From a checkpoint of a small mixture-of-experts model trained on Wikipedia.
Experts: 8 experts in each of 11 layers, 96 dReLU neurons an expert, 2 picks a token, a softmax router.
Below are experts of layer 3 (counted from 0) of a mixture-of-experts language model. Rows are named router (the router's row for the expert), gate (a neuron's input weights, with its number), up (a neuron's input weights, with its number), down (a neuron's output weights, with its number) and show model dimensions 0-191. Each number is 128 + 32 x the weight over its row's rms, rounded and kept within 0 to 255. Numbers have three digits each.
Before each expert's rows: "gets" lists some tokens that make up at least twice as much of what it gets as of all text; "comes before" lists some tokens at least twice as common just after its tokens as in all text. This comes from a sample of Wikipedia text that the model never trained on. Tokens count by the router's weight.

# expert 4
gets: ",", "s", " and", " was", " is", " were"
comes before: " of", " and", " in", ".", " to", " for"
router:137129095103106099040152122073136116109116126142144145104149177154141127121132129183124156139104175128151106160154101154091127106149165141164159114135116123111138184132158085120136156168094099109195161137143215061137151107115081102124135143092122179094115085102110122099152140198126096110132131080136161143171219099154174166085211085157078172161136181133110192109153160146129186147147115109034123137105100139139106149062148151111122094125130141132143154081165099146130086134165154104136212111132124133161081144092183184089133128147155065103123114148163151126127110107110140089
gate8:076126097115097134122171156175164116057136129107079162165076126159175122108139109116128080161133138155162229152150165122150104178177097111149152156131158118166130139143111119075090137161121094114214137167174159106147127113085154116088185140118102126130140159169130129161174147169156117198146120175151136113144164150133129171110143165072129138099172126118095105121156174103096179137120112152089128135127092135137142067115140189160076111123154122144177215161172115113150161077179177067128165148124106186112170091111127123104090134161168143184153130146118124126133129129177042136
up8:194155098115190137129147073125132171154121169086139099096051098167081142113134120109174154127131070161105103107119047087137124071110101133150109059174129104138147112153194152134129178146095119121165152154088110088088127144121105126184143181122149168121063127142153146100129151167074125092156072156071114097114146160114089168113119167127052114172109057147124135173161160159136123095167148067086114100109136128129101138167098119150106138099170109134079083105095184130116110071073125138075155100151126126098100139121116129155086128150128106189103149094103154056131155142172137115
down8:092143140132074103189128134095144107211132178153152163069147158066074053094145121165168144151139103117114130105110115075176124112204099156078173095111088102125088120131121128132097117125147163138131095150190155157115068114081145133082066150127135134107188107114139123103153211153083101148134185094149107137173139151152100070087119104113124127173061151084126108096123130137080120152110104162060116151117124170132116078120133153106206182156124097106140121131121126115144187175082104146166075127122132124123128153096158093118119090128149145079162200125131154149137074099115115144
gate9:170095144105084093120144178101122135099112121158187112115144147160124158111141161102108116130155133138113122113144176158146143114137151109108121076121114187131106130154138137145129094174122066081162152157103149128125076131117131176147171120157135173108118166087152000149143168119134133164136170139175124218134126144129086119127124123112096083159083122164135122108135128061116155090163128128189121131069158105114122132122106095058057166080149099153140155118188064149115149088120146103126130134082146116095135081071056174155159114142126168129141203116119099101171153054098072095
up9:144167184124096106141137115166135141151120131122128099155171101105155154120144141079136147176134125164066067173144086120112121109113167188116143138111149134129136145105132103155171100108098170117146120193126132106146089189151137101158131161199123171101080167127145126074109091149101201109153128077053161167142140128117084172141117161065066091189146069178173173146118141138082169076122141118123118184063161081123125129128081121090154144073085060109117155141122095078129078119125128127124145108073103129082133131105136115164166122100188191122165124161071107134134136144102187154
down9:072126193127131093216072150127176105119141082145171148141110146096111181151059138086086120124113169146112162193069090117103126134134161126196159153124085117123144107096152098141126086116117117129151132144101129107123142134110107104178121084105156079126154117119091094141156127133127135072116150139048099115169123126075152180155138110092092129154107140124143157105098115050107060139151129109185084189166049127103118118158145069082125113068135107135108133138110113170151109163152117111196157090087157091191107111166121079104104104182178117103118167158183107122096115162106135157
gate10:155118156149117049055140113161113062129140053076174141112135171174115181113188102154140117119112150081096075081156144163096134101127108153172144107140126180110097162138133122117135161112065077128037139168127163160080090125167116155095133123150134127056162112106133106113109118121114129114126092136141153138085134102170131156178173118114148100096138071150113134106124109090083163122144146155124077097166153113177130113075146171123143058091159088156172130099084125109141135096154132145090136165161163129064078164082117115174101096171121115098127119115181139151149121079220149118
up10:105147119168102097083110190166138121089104134078125141146144115151133124146186129121108142179111089122145135196121137121120148122070051124121184158123162124183104100109133131137184145105162160160101072118135162164122092109148093167112094103112120180105131013120138119091055145177100115104098140182120123143117137189150090075107158157174074127128172146128141193110174176113157149077183153106150148166168092139181151073131118172108077110097192109112112105126110134110117114080107110170143107149145178132152159101090140137081169112174157054146115194125108138113114151123145139135
down10:145118118119157149139147144141190079134175144178127113121106085092120093143138111089104150120102075121115099148173061158177122129101126128145085104122145140054133108100090118097125102098115175102209132182123085122148150152141137120105128162103128105154105159122094132154102156092123135165107107120191130129128099094130105062088107172150162147113120102162146137084058154189120152101137155138053180083170089088104160164191163105112105160176173158132119083093126202078119111172145137104184141125152123105110191152133092121119104185024104100145128125149152121139095190132197112120
gate11:166117128128089164145137122129122101137079172108058102145137113121121139055124101113122148171149150170158134075129103116158146125142086120158103150166157067097142062188069101141139102156119121127139131125155091189118119145174130148083133103179160119185115095093138079173142184164069170147087109121038106089169172150134137150140172164142103120149154167133098130100069120140160160156088134042096127123163140157124122112125119171149184126107157099160138079071100132154079106154147106114071111132133127189098171178156166109145124118115206108089188178141083144078111134110137105106
up11:150096126180105169131143096110105082108160196204127156142168115165143186180100117105108159085116107119100077120065174126089123129130118137205091149198168125139096140107076109166118147136128073116149119125088122109125180111144100135109116127135174111144102081175194090158164139137172171144138130149068096114168141118147172112140122118199151126109162160127145103104163126097122139070093122117153111146118158137154064201148073180141092112154101105121145029143100121153063097129141129113055099104127168132146167096162107143175106094105128107120130118081144098064141119131147147075
down11:124110117085130086131105184154104169134147080169133199181166171106181144090136091134119129141149187117112150146116135136197120108146084114202159088127126139079136181109115140082115140148142121113104107108089172144080121099192168111108162156172055111105134168137147111132112126181095110171122041151191171145090114144125140133111117115079145175089158155146123120110148142137125074194131182130150146126101163102145173082168126191125075164154182189137119095140108147109146190160140116134142131152148102063103140071126093105135192068132149147137120102119095098154150115148196148122
gate12:189150108155114107132135172113093177062132101155097099163158140154123129103174104133113044078141152148144096172133084145171124142173050169128148078103089118189098102137152166097060149098116177168150138061154197085129123116053150115139135095052138095110142159129097108122138084183132115115134152163106130179130132112149058157129094087145141120100153117145178128110138076165200138111114124149104130164149170088188093125129141171112162168117169133171114137136090141201123106146151163146114152146114185144109119106152172117071146154087102134095120135161141169138118194111140131109
up12:186150087171109151165183149139110146113166118108131057118078116092150151158080156162135138128168108065046098122166124086041101125131138162135140137125114084108098189135133143163154178146075156193117163106092143097184167119131154136104120134194199122082158117134149106078190082105124111109130076147109208122113107167128079097113091125085169146176112177070142161093130090099130090116116115149117158144155151123102133080142159117102148132179107140102164133122111155164156101118117174070123093106067109130175123098077142146102122137094106141097090154122161128153138123115058127157
down12:123138150177110131072110074171109110083111166099143121216131142103152076147113094135139092120139077129106152120131148134137103141138163128078101218139160111165123132096085124104089070124159125133109153142173116088157153151055111087118139143093163172127075124122130083147159134078114123106115159127161110089150104119119134140136127145107115091102082141150166191173228138065153073102118138094114169117158116059126170082100142161148098147105095117115182131112146108120148159122118082216171148134100113135168153037119103145129109079192127111188150106154164122133089143147180092110
gate13:099110108117107135145119133110108139104102141098110144121131124139123134140109152119138072164101151079205176140125128070132121198177135141117144089159103083057143144096111107165161162140126149163074138078110106141188125135082175129132080169058137124160110141206141150125147112132045052104181149112170162092103154192204123167216111066106106139117120128187171153085134180136106144128119078141091153142118162110141106118156118100163107113098150128115108158129104133173207146076119150073155128176135115108131169089186115114119147149106111125128138108183125141149076139085085142119
up13:124128112140135138092137070132100126150121083163165131122138105152193204129142150180205055161166120140122154112117116092140120150169125151098150148133090080139152115085119190141136121194090110097108098131137063087129114101137105101115122184159129147039116142131150159133106154152126160160143135119143155099141122158167132108150122134166141130129028074108139200151112147160146139122120092110101159164142090153185149118220124180121142084091113145131142121105121097132108174099121121099146160136129117073188140119108203110074082142115120165160151108162110176100046099069185156139
down13:141048139122144181161124111130157148103107097167166101158083090149082135175139113116147127113151138122134121135136119111150119177121164137113139105120122123095179112102222144131161084124159226091145116121122082135131125094129103065101104112090117104075155096095157101094143120116156149142146067122098148153167125116168110142193094171128169077078160170133099125155154166131155114179080136092101091099162091090161171142118131127100173108108091125116130079119104136048113123160137092067153173105137123199048145088119153163101123097186129181101116209124090165164112160162110136098
gate14:141135101104115103118124073126182161122127062145094161083092111155113131167159077116107098140095095107154148052124078143108103106143105104178141109085054151114152086175113118115153134149139175097104129116172116071124191125173131122110143062172092104147146141119147106144132125143137128150219177123133115162173136143166126169071149154103122202142127159113171143119155145183111170123169153199095086131130132126105113174126163129174135072069164104162120146064164120103150148111078163060125137147126106141165115077118172139094146134076127159156173104070193130177133140098153148081
up14:157061183152099079161117101160159149109125152130149141184157162103124164162139082136095129123107078128161117128116165105155175139150059084140163134151148246193167092107122153129162103093092140110108117102141116056161153154108090121106093136080126169141123156167101138171115171138124138134138103171145053136100102086109117095119158095182078098182121147131113113106142119124126155171119138167089087134159179123104102142082083162107071060120112111162137069146133158157118074126135137108082141118147081143108105145104156119082136100189164115052113106171135096191088113143101150157
down14:128115192103078154093059138200085176120158111128104126162149180137099100106099093185101114113152077087157119135158130157109113115111134132112113096151146153167085140136086088121133111144144105105073122156070109143066129127137115098132094195220105130117114173111118137088073164085132091129184156143137127146108113091178179125137077112146078187166129130182089134199132080161150176158121133147167167069096146141139130114109092184124115132107133129088105125132167075102096163137149091197099189145071091088140105087110092133152127149166112108141119134131126067107124078169172113114

# expert 6
gets: " the", " of", " in", " to", " a", " and"
comes before: " the", " a", " his", " first", " an", " \""
router:078141050126163128146169151153109149199158062145120134144138070072202105109129114120112110161104125140120121142052124129156106159168118134156143151081106131098130097145146074118187124111135080132078125147124100142099131132144103153141102091103148151113138158172160153104168124182151113131130164145094133103085081125107090141133054152093125118141077073180107104091063140167109112129080143133083097058157099103153130143208141136147105127147128184099131086147126171149157167109097113138141212131114101132155188145113087074136089155195140179126147169139160156120104045106155099100
gate7:135074121116139125113113202097108148125098100096116147138160130209104086092127049155127117089175150139131149139105080196131146116146094119120122124097115126137111129102140122135135112138127124120101148184151156106169127138147110075153154152077184125161135172144119169106129025131171110109069041149148149132181175112139097100118115134107117082143074152122154114130163146155086151123184131089084118074155213163119130110169156198132141138101151154091146134125098141064131112097120066152169124083123140125114127168094118148047065102080149167129105178100065127125128080152110100100
up7:098185116156144173129152168129138149099193132120110099152097128120091138128072148163149143189106068176125137190095123130123121124100146097118134134082098110162120134121097154132124068101107098119157117199126132191135095066183153120153152073092145128156118152156131128145140059136115106131134129105093157139102120092118096127102175166098156154125137183135113133122210101157128076077169181129120131109141108093050127119109108101147111114091081119143147121166186174160112120146187057161175173172112125131105172071077149078163085101120096180140102177123207133095184126125122077137
down7:107142147170154141158180123115045114146090175095141099082148064104150191109095158148097092156118101077134082193165096128134132211133170153115199121113202151138168117133152096142136110150113159121124121165117060125129129139093125091182163056112038097097132114147093097104104146132103175143151132144106138138054143142142131131156157066079150167164113133124182114131102118139092099138146136057110157142128144120084120101189166151201116075122160116085132168174096122176155122161146168126135144116116110114162124161087121126123111092145055154095146149174127083136104130106136125155
gate8:136196110102145130122151093090106122100128127040100142197078149155125140149147127123180083149155091191150157130094123130134143110172139158081122130095098171153110144219186166149125133130176138094125179158113080083147103113116159133192101141164146103129152124085099169104130116108122161088154096109119140135146144107085192157130165174142153106146142141138140152154141110124079114127046109109031197157125133128206120090180126128112144176142137047070123122113121110174141136097107154130116164133111117156167150112112096079071098106176185165103146158121130180094144129158164140129
up8:099130137130122075124104056153151139095124106118111117105093132127147107126101157090119090090160119098167144150152162092086117089148120165142170078136116114205081089134160140113065103147096135162148134216156109128104126138088090167131112139200170114162099140155090101190121076119125161141101093172133128161083156097182181127065157119131151158131088081182090163127171124146127161124097156171164111083181087073142179154117057163060089142096101148149127125134127111187114189101157120105115128117168096143161084179073146137113172171113141130159082108173137134107103170100159142103
down8:131124181098124137151120186082124109142142131100110088132122139089091120136086146204085129156154188109115140149133142144214096127155131100112130155129120136093081153126195122099093100131211121161092149169110134143099186132127216125184195189135097128140126045094168155087062133120094097225145125109113135127097128154150125229128088081129124096137118125151148077121123126172104096164211115133062167143116102125153113114091109115143148105147130117174151135136139112198138105101163148159150157145099133071090088131145121144116155186139150162130117111105147110141113127134121092122
gate9:153149144154131165095164091110065117163109168131165121119129203159114117092109226148134102142124154131161134150117135172131138128118122098118167137135120109140152124126116101094157096113164128117092146132125132075126059121110110083164147094125063147093161117073165129123106094130108068144100120107154212118183137080125087195125124110084107144180113162149108069159197079094097130078096142127143096181166102130161090240110102175176120121122148140119124190092142146141156174131149106135119138057138076066096168137182109144143150047172142165152140125139116122111136147118150123129
up9:156125149148146083123112124132093125105119089109092119053147158101134084125164116152152135090105138075112109073092192098128119148133131113133139133075095077129137115146161106170081153152080145154136087132129135130084180116111146166090143115090110163098141078110161129127138113116131157117117178121094084171090110086113151154131062104110150101139169071103130142128112086072125159081137070101110170067124080083184155101155121130063076151091189146109101125183129152158144114073167167116170136056165125133077050116095121153124082077103110146108163146176199156178079099125180129142
down9:077110072121181126167099094139169114129181122170153191148119100095098102108169094140122101192076115135174131135135078073128089079151142139151128105117121109074102098149110156063088164125074114110231174090127151173202137123133128137174085120146151178086125101132130172115141121132138139158211105134129096142065074135156161104109165105158173145139169147083144137152094175158119108126167226149115164131157101133062137145120136087146185158146121135111137083141123111108121135087121104120122108176144126165110175129132115120056189128102100100145109116104135167087176123123126097136
gate10:094119101143153166135167141096090103123096107043160157149179100119129110089098127138103057132150165073141167148161090084151105145146174131105130116133153140102107160132141098141125110114226107106158137105113114115156153155117150192101135066116154114123119106089101095100095089164145105052143122177157125188102117051075148127132199174079153119115143171175085108134139155163165166109112090142089140158119107094098092139178133120123115137063121145108118139162140152049136097128123076122175150070158082180119106152128102107137198197156130166100114085132122126086146129105152084085
up10:081132124148161116101137105144123106102099123101128121122154099125101141105192163149167113178132125111131199127139139099144105157156073124147152165083092100225127160110123150145161148115136104081100138123172144130119048171165162102132130125119135101160151228125167126107121082137105109140113099142083134076133023077161091111138156076142131119073138087136111113141085123130156132188079120137118117092114140167169094130131125160142132138086165174119128143122081140163130180125143194104150134130085094081127070109126167165184138109154129150161067118194137127181079103184083204128
down10:124201124137160115126102124083216176113120154091112145103155122159050155123079126102125145117099098143113121132160195084105088122166145153171125147136151123096132168141095076116069121161140115110147134114135099206150104137135170103196147117121135128094137109144176079122154143175100121079145145201080083107132111076156035070060179130104154076123154102201091119186114111086126163112156127118116118172097132119142158177115142165121131151163151164187147108119147142145109118151198130110118090083097100127079104177153130175090116120157140089120093113147115128144148119188156153118
gate11:118120099153176093136164112074082164130120000127105141137131111143127114081143100115154178147105098054109142139138130163110088122106121155103151121148126103090154145100115161163144156198123080143146119172145088122193147145126109131163087162161137112105096159087075181102110163114136179095125120130196124137183155101118082137073115109137111108184164096108135101104102067141140128109124131135145144155097119104097093172110174137118174171169088099095076128134124131168187173161127034138085122157085130127150149188136129078160144160164099084103170128139171174098129105082133178113
up11:080126181133103172095071101112195128108137127129144181100139122099128176079066120151148127095118113132094144179183120101138102151103121158134140141157110133108119148113102138153092131118150100119131119142137195169185093115091134170205117084123093089154077111138096112082047073181137095096133094121120084176072125138064141131164122053110163160155093157104166175094072108143098130142073092126133086153113111133176092138120137141148129128178101209157122151090085121168154161145132167137118139133118126165098109120128138133142156063110084070097194118139122128217153162145109135090
down11:091137100133120154070197129117126138136077174231137157125124167063139132100073160096107136159103105098103120087108138140125130180144139140163134140097130146139148086156156130102194132170158172111209099066153078212103151161147144075080138125068115131091096145117069155140164120159154189159181118157145106123120127101107128143126093134141132100137130129134113149077107138124149108113112139099107096135155095143153175082153126095110123037128119166123158117146192142175112076181168128114189149148176102161166169184122122128180086110105077119118092127139168164115067139118152143119
gate12:111142104196100120125168122110146166156083119093133074175171141110086137117096191139221124106196159110126079157147147088122125128174106135112127095137142123103122114097126151126147098120100143086124134163139123140104117109153107131131101075117085111139158107112118101142070156153097117096092113157140171138182115106118102194119098138102154117154121149154144171155140099182142142141156101129105163169097142084153114146144077149122059084118108087091107153164169071159134168178079194077014100163098142110190093105149142065200159125107118133134076144202118084136127095103103151157
up12:095164117159098147148092161138090123201108134089114148142131181073106180102116142107110128138128124154084135139126177186095111147113126136133107037153114128154123217108094122104161094138125144141148071170094169130137110233171075135152125095117082138128106114096126116173130135074116087100139125180124143141107112119093081142126127115097148093207149099147171151138107152138104127143120150127120136132124135106116082171122027146087073128085136108154140120156106144141119158172134152185130155093180198141179104078119113121185101208109116144130128101208105055145145161111141135148
down12:127068164138192120222091121142161089126150107179184185077117089072150075131175110111170120150124152171191103151128094130171157109141126184171147143090142131117167114162120090097074131114108105161154123154120089106174148125119078158156154105123170129113130153126113077087087143169103108108077102166145117065138126133151143154150152120128118119082104102130092123109104162217096180091159107172107087124124116107162139103136138103057105150160091053069114049154110113135104098160062075132125134154110140101122176142133129140111075138091165118095151168138143104116114109152183116101
gate13:113097122138099152143127063140102123144079134138152163132116169077167158077186122130144095121142055085127110149174132161125140121093082154054172143133143104168097118148177115217110161116160095158140142158139113105094222150159132163121132107121114126118124116167094112085150136121092083113171130173139122136250142084091086175190128125112128081142114145139154121144083142126111126114147126066135128188173080104140127083120158141152102157148109186121162107128106179130128073146147167129090136125128112122125146156114160090038144186179136126140094135188130173132134153127151155195
up13:135148169134174157140159101160121154187159076146129060061092188163065191112165094149091109165118121116130124142154130132115155137127137158110131153084101136101049116168121132141153139110133145116118159128137152088101114176110166180089210115177110161096196172092105167156167111089112139115152088062147127139103080097132126146158106127126120134103069149153082068088102140154162146164096081068144135111131146131103086117144070099135080066166140183071120092129161125164146050132135120111086144113102116181122186094081149129146113137171149121150137111163126177110096164113138084141
down13:124088146146118156159130176101142097048137107155115200170084132085130145125127130112137133086105105093142110151153122115153130119120101098129159166171217126114147183095142080096113071168153142136098110054114115108130117103111110100176104149134164091159079117161110146082104131137127055111168111170108147176148081177100152145140116110120088088186112156051153111114140116089104161068096165201072113136140196090160135070155122174157065122135077127206109156125191112112112220142174115157132106156146120107171105129159156148095108142136120151133100117121137076127123136109129115122

# expert 1
gets: "\n", " |", ".", ";", "==", ")"
comes before: "\n", "|", "-", " ", " The", "=="
router:157086150123114235113100111096163133098120091092149134157134111088132095132118118141165186102208171136089107117166097129152127102091137160147179144149173097112129134074176122097052140090141141130072091144134132122169103133091110100134153103106139094155100094175089083113004157081111092104109134121160103108162193109090125139093131089116149132071150086055116089117137068127092105182117109132187143105124216127116120108091116141104143106149110117134098187131145139100105127182131114111116134121097167128121137114149174166138155131036107148112132142107144134134143183081156134126
gate9:152123134107157139139161112125124129151123120174089082135072136096184169167162175149090082156162147150121158162119119138070100149175066164165102106091091103163144077113150101139166155016152105162143151093102152175166136091031126115134080063153109164145149124128148057126156084147146117094162147154154095120155098098123109099119115153165124157113166106092114169132141113123140129193083118141133089165162101121120152118103176154136058030170119118143168166181125078137164105109122119125094141176193128104146189138156123155129163152149118138104100141133085177121108118120167128162
up9:105111144140054157115119128154122154167126135154086041168083121113089099096155113091070065087214152117139148075069117207168107191138074121127151112196146143124103119114118117175068145182109139150164123126082199110146126123113110099097128122194168118142143145184163152147147123122130166126157150131147129206156099140082100111198085152126134130077141158141139164110085093136109182172179150135156112139138076117110147123114126120117119093154125145120063144140120100161099121122132152096110168140141111076143141169152113117200167100164133126106091156111188152174140124114138085173
down9:149148128163132147130144132100070083136136130161092127111080060137121157119188115095133121166114135130143146092176185132158146124127100109079136126132106137126084026154146130139138197156140184159163158139128148080109189177044113127075132113095101145068123048054102165106180130137118188136142131118173169126112110133114076153186149117172106099131123142194146126071130126072125151086110138134124139150107172090108136163077121119151135089113094127095095152153097117163135142119100118162079098180197136098103118161193110136076188127109144103115152120183161090152106098148147104142
gate10:148173129157152145181086109150145144163124176113137141171114151071106139105183111079094064139120139184119093161116146140172141093131151193176163095088130084099130132094144130106075092090124135106146110073161172087135149102156089116077092123096099089154146100150134119150076111154114086128162151108108127061172130114068116136136140212126089120159114142104126116107137134119163143104080159106102106127097130135141096145132079170081166109150055148139159090121120162189244160117110141132126076101121117067119127081179194085125139099122156135175084108119084113110158085091145153084
up10:092115168121159151134123125106152100130148067177170141145090154089145178156136114138192133107102130144088156111045085127121132160141127146201093170152150150110122153111080075151158120148140123150157150205117130160149160171095144138170078117124097137139067078122098126143147116113187145174147183050170166129106119116124093167127086124125112133156183132175118175115122146125121141246121148112155087062115176082154131136203089103115098118130129111086139082090074112134126109127160124109152132077107111162170156145069095160069146135112144150133143094181070092106098130120153099141
down10:129124130143160140214160141077086092179191192098163125149158067098158117155164128135130148196052130131128131131095104139097140134162092121123154138154128147108120138181129108104192175152146160164128152092144075165094127085198148102119152118166120151111101119117146089126160144138128211138061065154115101097127147140131082113120142074142134122065105110170150128157093100187160165124179173169099095138103097083125133086138187208184158128149121170126108158166133128157143103139121132167121132140134126136165105132206107122137145164134172126097172176144122125160065186136125156096
gate11:095140192117091144138159084178093116083150181121143136081075170131107126110079113165154167144150144145161120064161096078115148138147101108135107093137132127108116071097089100136102162086082148091087177132187109099040143142105116156145156129120094170163068117114121137099114130126118133080149080116072167080100128123154095140063151090174179059108138132107164059138143129132115094097127086158114132145125138121166118045167196107102166163128102156157140134063096134117088168116124097127122095155106165095125161101113104126177156066119191133128144088079151134110105085075123098100
up11:107185046159135173123160158078127160098139166186098125110150120200133136141114154094098182140178135121105117129119167127099089090147138134089141102158121125177095168137136097133129125073161127122089108144125107043116135098104128147115166094068115132109157110108143091114133127151115159128145138149126118075135206116094166084174155104159098141157150148163088141146080090106174135173150061094137076104133084046109207128124141074129085124097163136144059176116102137125143146160167180170090136160152150176204065122134122179127168161088127168143116133152109115122179134107099154128
down11:160072097140117096111156139105143125113100054175171116130135130103191108123108185174121177110150148091133088106089155140106172126123135167166197170152118060125130179133212104098109103110127108101026110140115143155088134094108144089133139112141127140139134148135127084107100094105092108092114105119136125153167127143110137164124067125092134112109124113116097073144112107157094159105104078134149130139136129218147082126073133209120130085130109134103139147097120115064132137198110133055130127106100084136148165135120166134141107146170077135006135130108167136165108180081155122101
gate12:107161135140091142112121143195137109122106134082115146108198098156147137167100181136056131137126155107141143124157155133049169159149140135107153112123123147152187158106136118093121152077175077116124129138091155133113117144116109108151173138101171140084130101094099085142108146091122110081131123129099139145091207119079156107096122190101183109102119134126162089171096141080106142197143099111128108133079129111207101076078182099154117114078116150086120192153125140120047136146163109168098141172065160104185134117157111142135090112134085184145123115066121171144206047125110136123
up12:126059143101080169064138142148100067116116128081105102141130151143126123158110160131126098058173151087129084127102131092109112145123083106086101147068132109156122198149150128117080098128153149173067140157119137118165085097093092126130143134140114108091117179148120213142096090115081142115148136079079142097141165146115140151137133098150174170111137084169133133183146139106108173154090085190158139088169176099125162059154090137089192105158134181056125185093130110163090152122148134149128154161153103159181059127105143095130158126177071118133179097114133125122113103125173193111
down12:177129088111131158161078098048118152121174145170146183143130107072148167130101134117151100158126147119160142145203129152182113141166135117116106175197140144108033112143111182141133099117165133157127178104118096110136131158131160074137134110046152125177071104110143169186079082158153119146165124143094143132127095107162091142191128159168140115179147169132126141077163107130131086060108178156114106132106108093148101115158122092128127200188168077123118088154169120166133185135068114122148114105128146141152132166084173176141138075090171107124092137148120114122119101081151082115
gate13:143134122130134112086182055154095142138136121100121094132090121181112062131107113130142179116112139098135091060165202181079108117098082120109118098130127091105159153133157111142076154073153118122131076138156166139129134122134157142122103109158168077139084128124161084134055145171141139153102134112092151069157164155109166102054180141127180147201184123141223119108125135112138082052185116118112115127122221144099120142149137134145118116096116134148170113099143102141126175191135160129125123130098123112088103087062139129064128160136078120133144153079116057112143134124179134101
up13:063128148170080134096103102181139092160126140140129050115156129059181137161137204165090063082129149127111094135115142132129174150154157147127111136121117098080178150130120145155064149139175106141143168101080054096148215137065100114143177116105146118109137134152094182133107168142108146107112158119123120099135168141056127134114121142191171178134147121156089168105114133129113097065134114109177103141112118116121128104141111047118155117139128166104129188109191071149122150086164115114134120154123166115121162123140119102178148151107026153123112093160075091147140107085118163166
down13:114109190145164137140144154121129190120091097164163091115057186136151255115096151080109081127169120123172126168119145142151212127126186151134068123124106105131150129128171127112117107092157122115126120124106136136098152111101145102102200109103142139107163116115134181096156131076151074097156119133130149126143097090114192130158069095106138128132106097094081126161123121122126078171171160090209122154162067179102112157113176126102154152164176160130155089083085094152118129144119144142113136121070212128142125157113123100135145144092152175104070155150144128127200150165125144121
gate14:140186179127108153086094147115100147111160071091138097128152080090174112135138166132144112115126096110090079120193152096162122176103136084132143110121135101133175113064163156160179106103126071134131133094112209145164112121108068140165101151106095127161130150178141163104117182124109161080211122117149134098159108118108098124145110161101152105038144166111156107160074151148141077154119150131129137150083124150177148180104078143129101174127122135091079098099049132158101107123143196135174187084075161128166125135140135086183082122141151134096089081200134122130141121089129124161
up14:110132111086152170124069124155118037115159120131131181116160135091126151046102141150065123080168176122108078158171175122130107149123175073150146194095122134094102068135161174132135105094081118117159161086179147119159089115151139151178143091098153127201128132123181133128069141148182161095166119130152155124128144098070080088142125099135123159130137124093167092113171176152145162136108096138138146117110114115099190135110136209122102111084131171116117046111126138137115147078135147087105151106123125170145108127097121115151123196099116121157072083174096113205154154163102144149
down14:091146136114079143128129065119134110092158090170131183096091126084141100088125058145105167126155122091107105091087106132117135200128156058210149138154157066127181199056124141117161118079112153141114108148122086095135104092161147148132133140130162140113132115152129158088116128156154096070098082107106145076107108119132114131102095162084157144113090150146131087132147149130102130128156127140161105119118164164110089161077189071152092173164141077145149182149218169191167116118092113095153100140129164121128122153124095154149117060164069116074169052108165120145113120112090147122
gate15:138183150109084150042087080106093114157101121104163114037130130101159123147148130110157168174131142133117123153145108165151138156170147131154144135134123117093134113072138140175160141115175104202121135116099141117138117148125134117157111146110041185154139121155148136165115134084088146154065123158081128123178093100152155145143137123047134153120148083057152129044100088055097126103165176173139147149130053082140129126080085103104086102145119121126137102086053118100106069136169122124079173179145134123137130106142120139130172112136179137135208162122082083112144134156141103120
up15:096102159116180165090156081124140137121106086106082151140180160123111125112176112150088112174103114145094108214153169148179110140152111142108125120181121178126170097073096162108203084138110098121107119176161154159177110129166092185141207123133165108131166118161063152163110178120080159129123129136119113147122141119147073112140155088125111149168071119135147136130149100159133161105122062151125052121145203132151122091111224174160110136160142096136122128154171150055137092102143115058079099078121165128064106131132123112127164144173105127147115135142155145160106097073149137135
down15:152069099184150167089140143159103111105123141158111104110121185069132112176078201118148151117200106124160131138131135138112082116119174189102071113121157133125126177105102127129181112116159130121111099141123117117157186143146131120127130151117121165114133135159109101179080148060049124025130190126151093113111146161098185111119139138123149141140187142117062123126097104156139108054118122119122156134191083094128161188111094132084108103125117174119148050132094120125088094159106175140054143122119071062086119098133114115092102153123127122147095165123141130170125146043140128131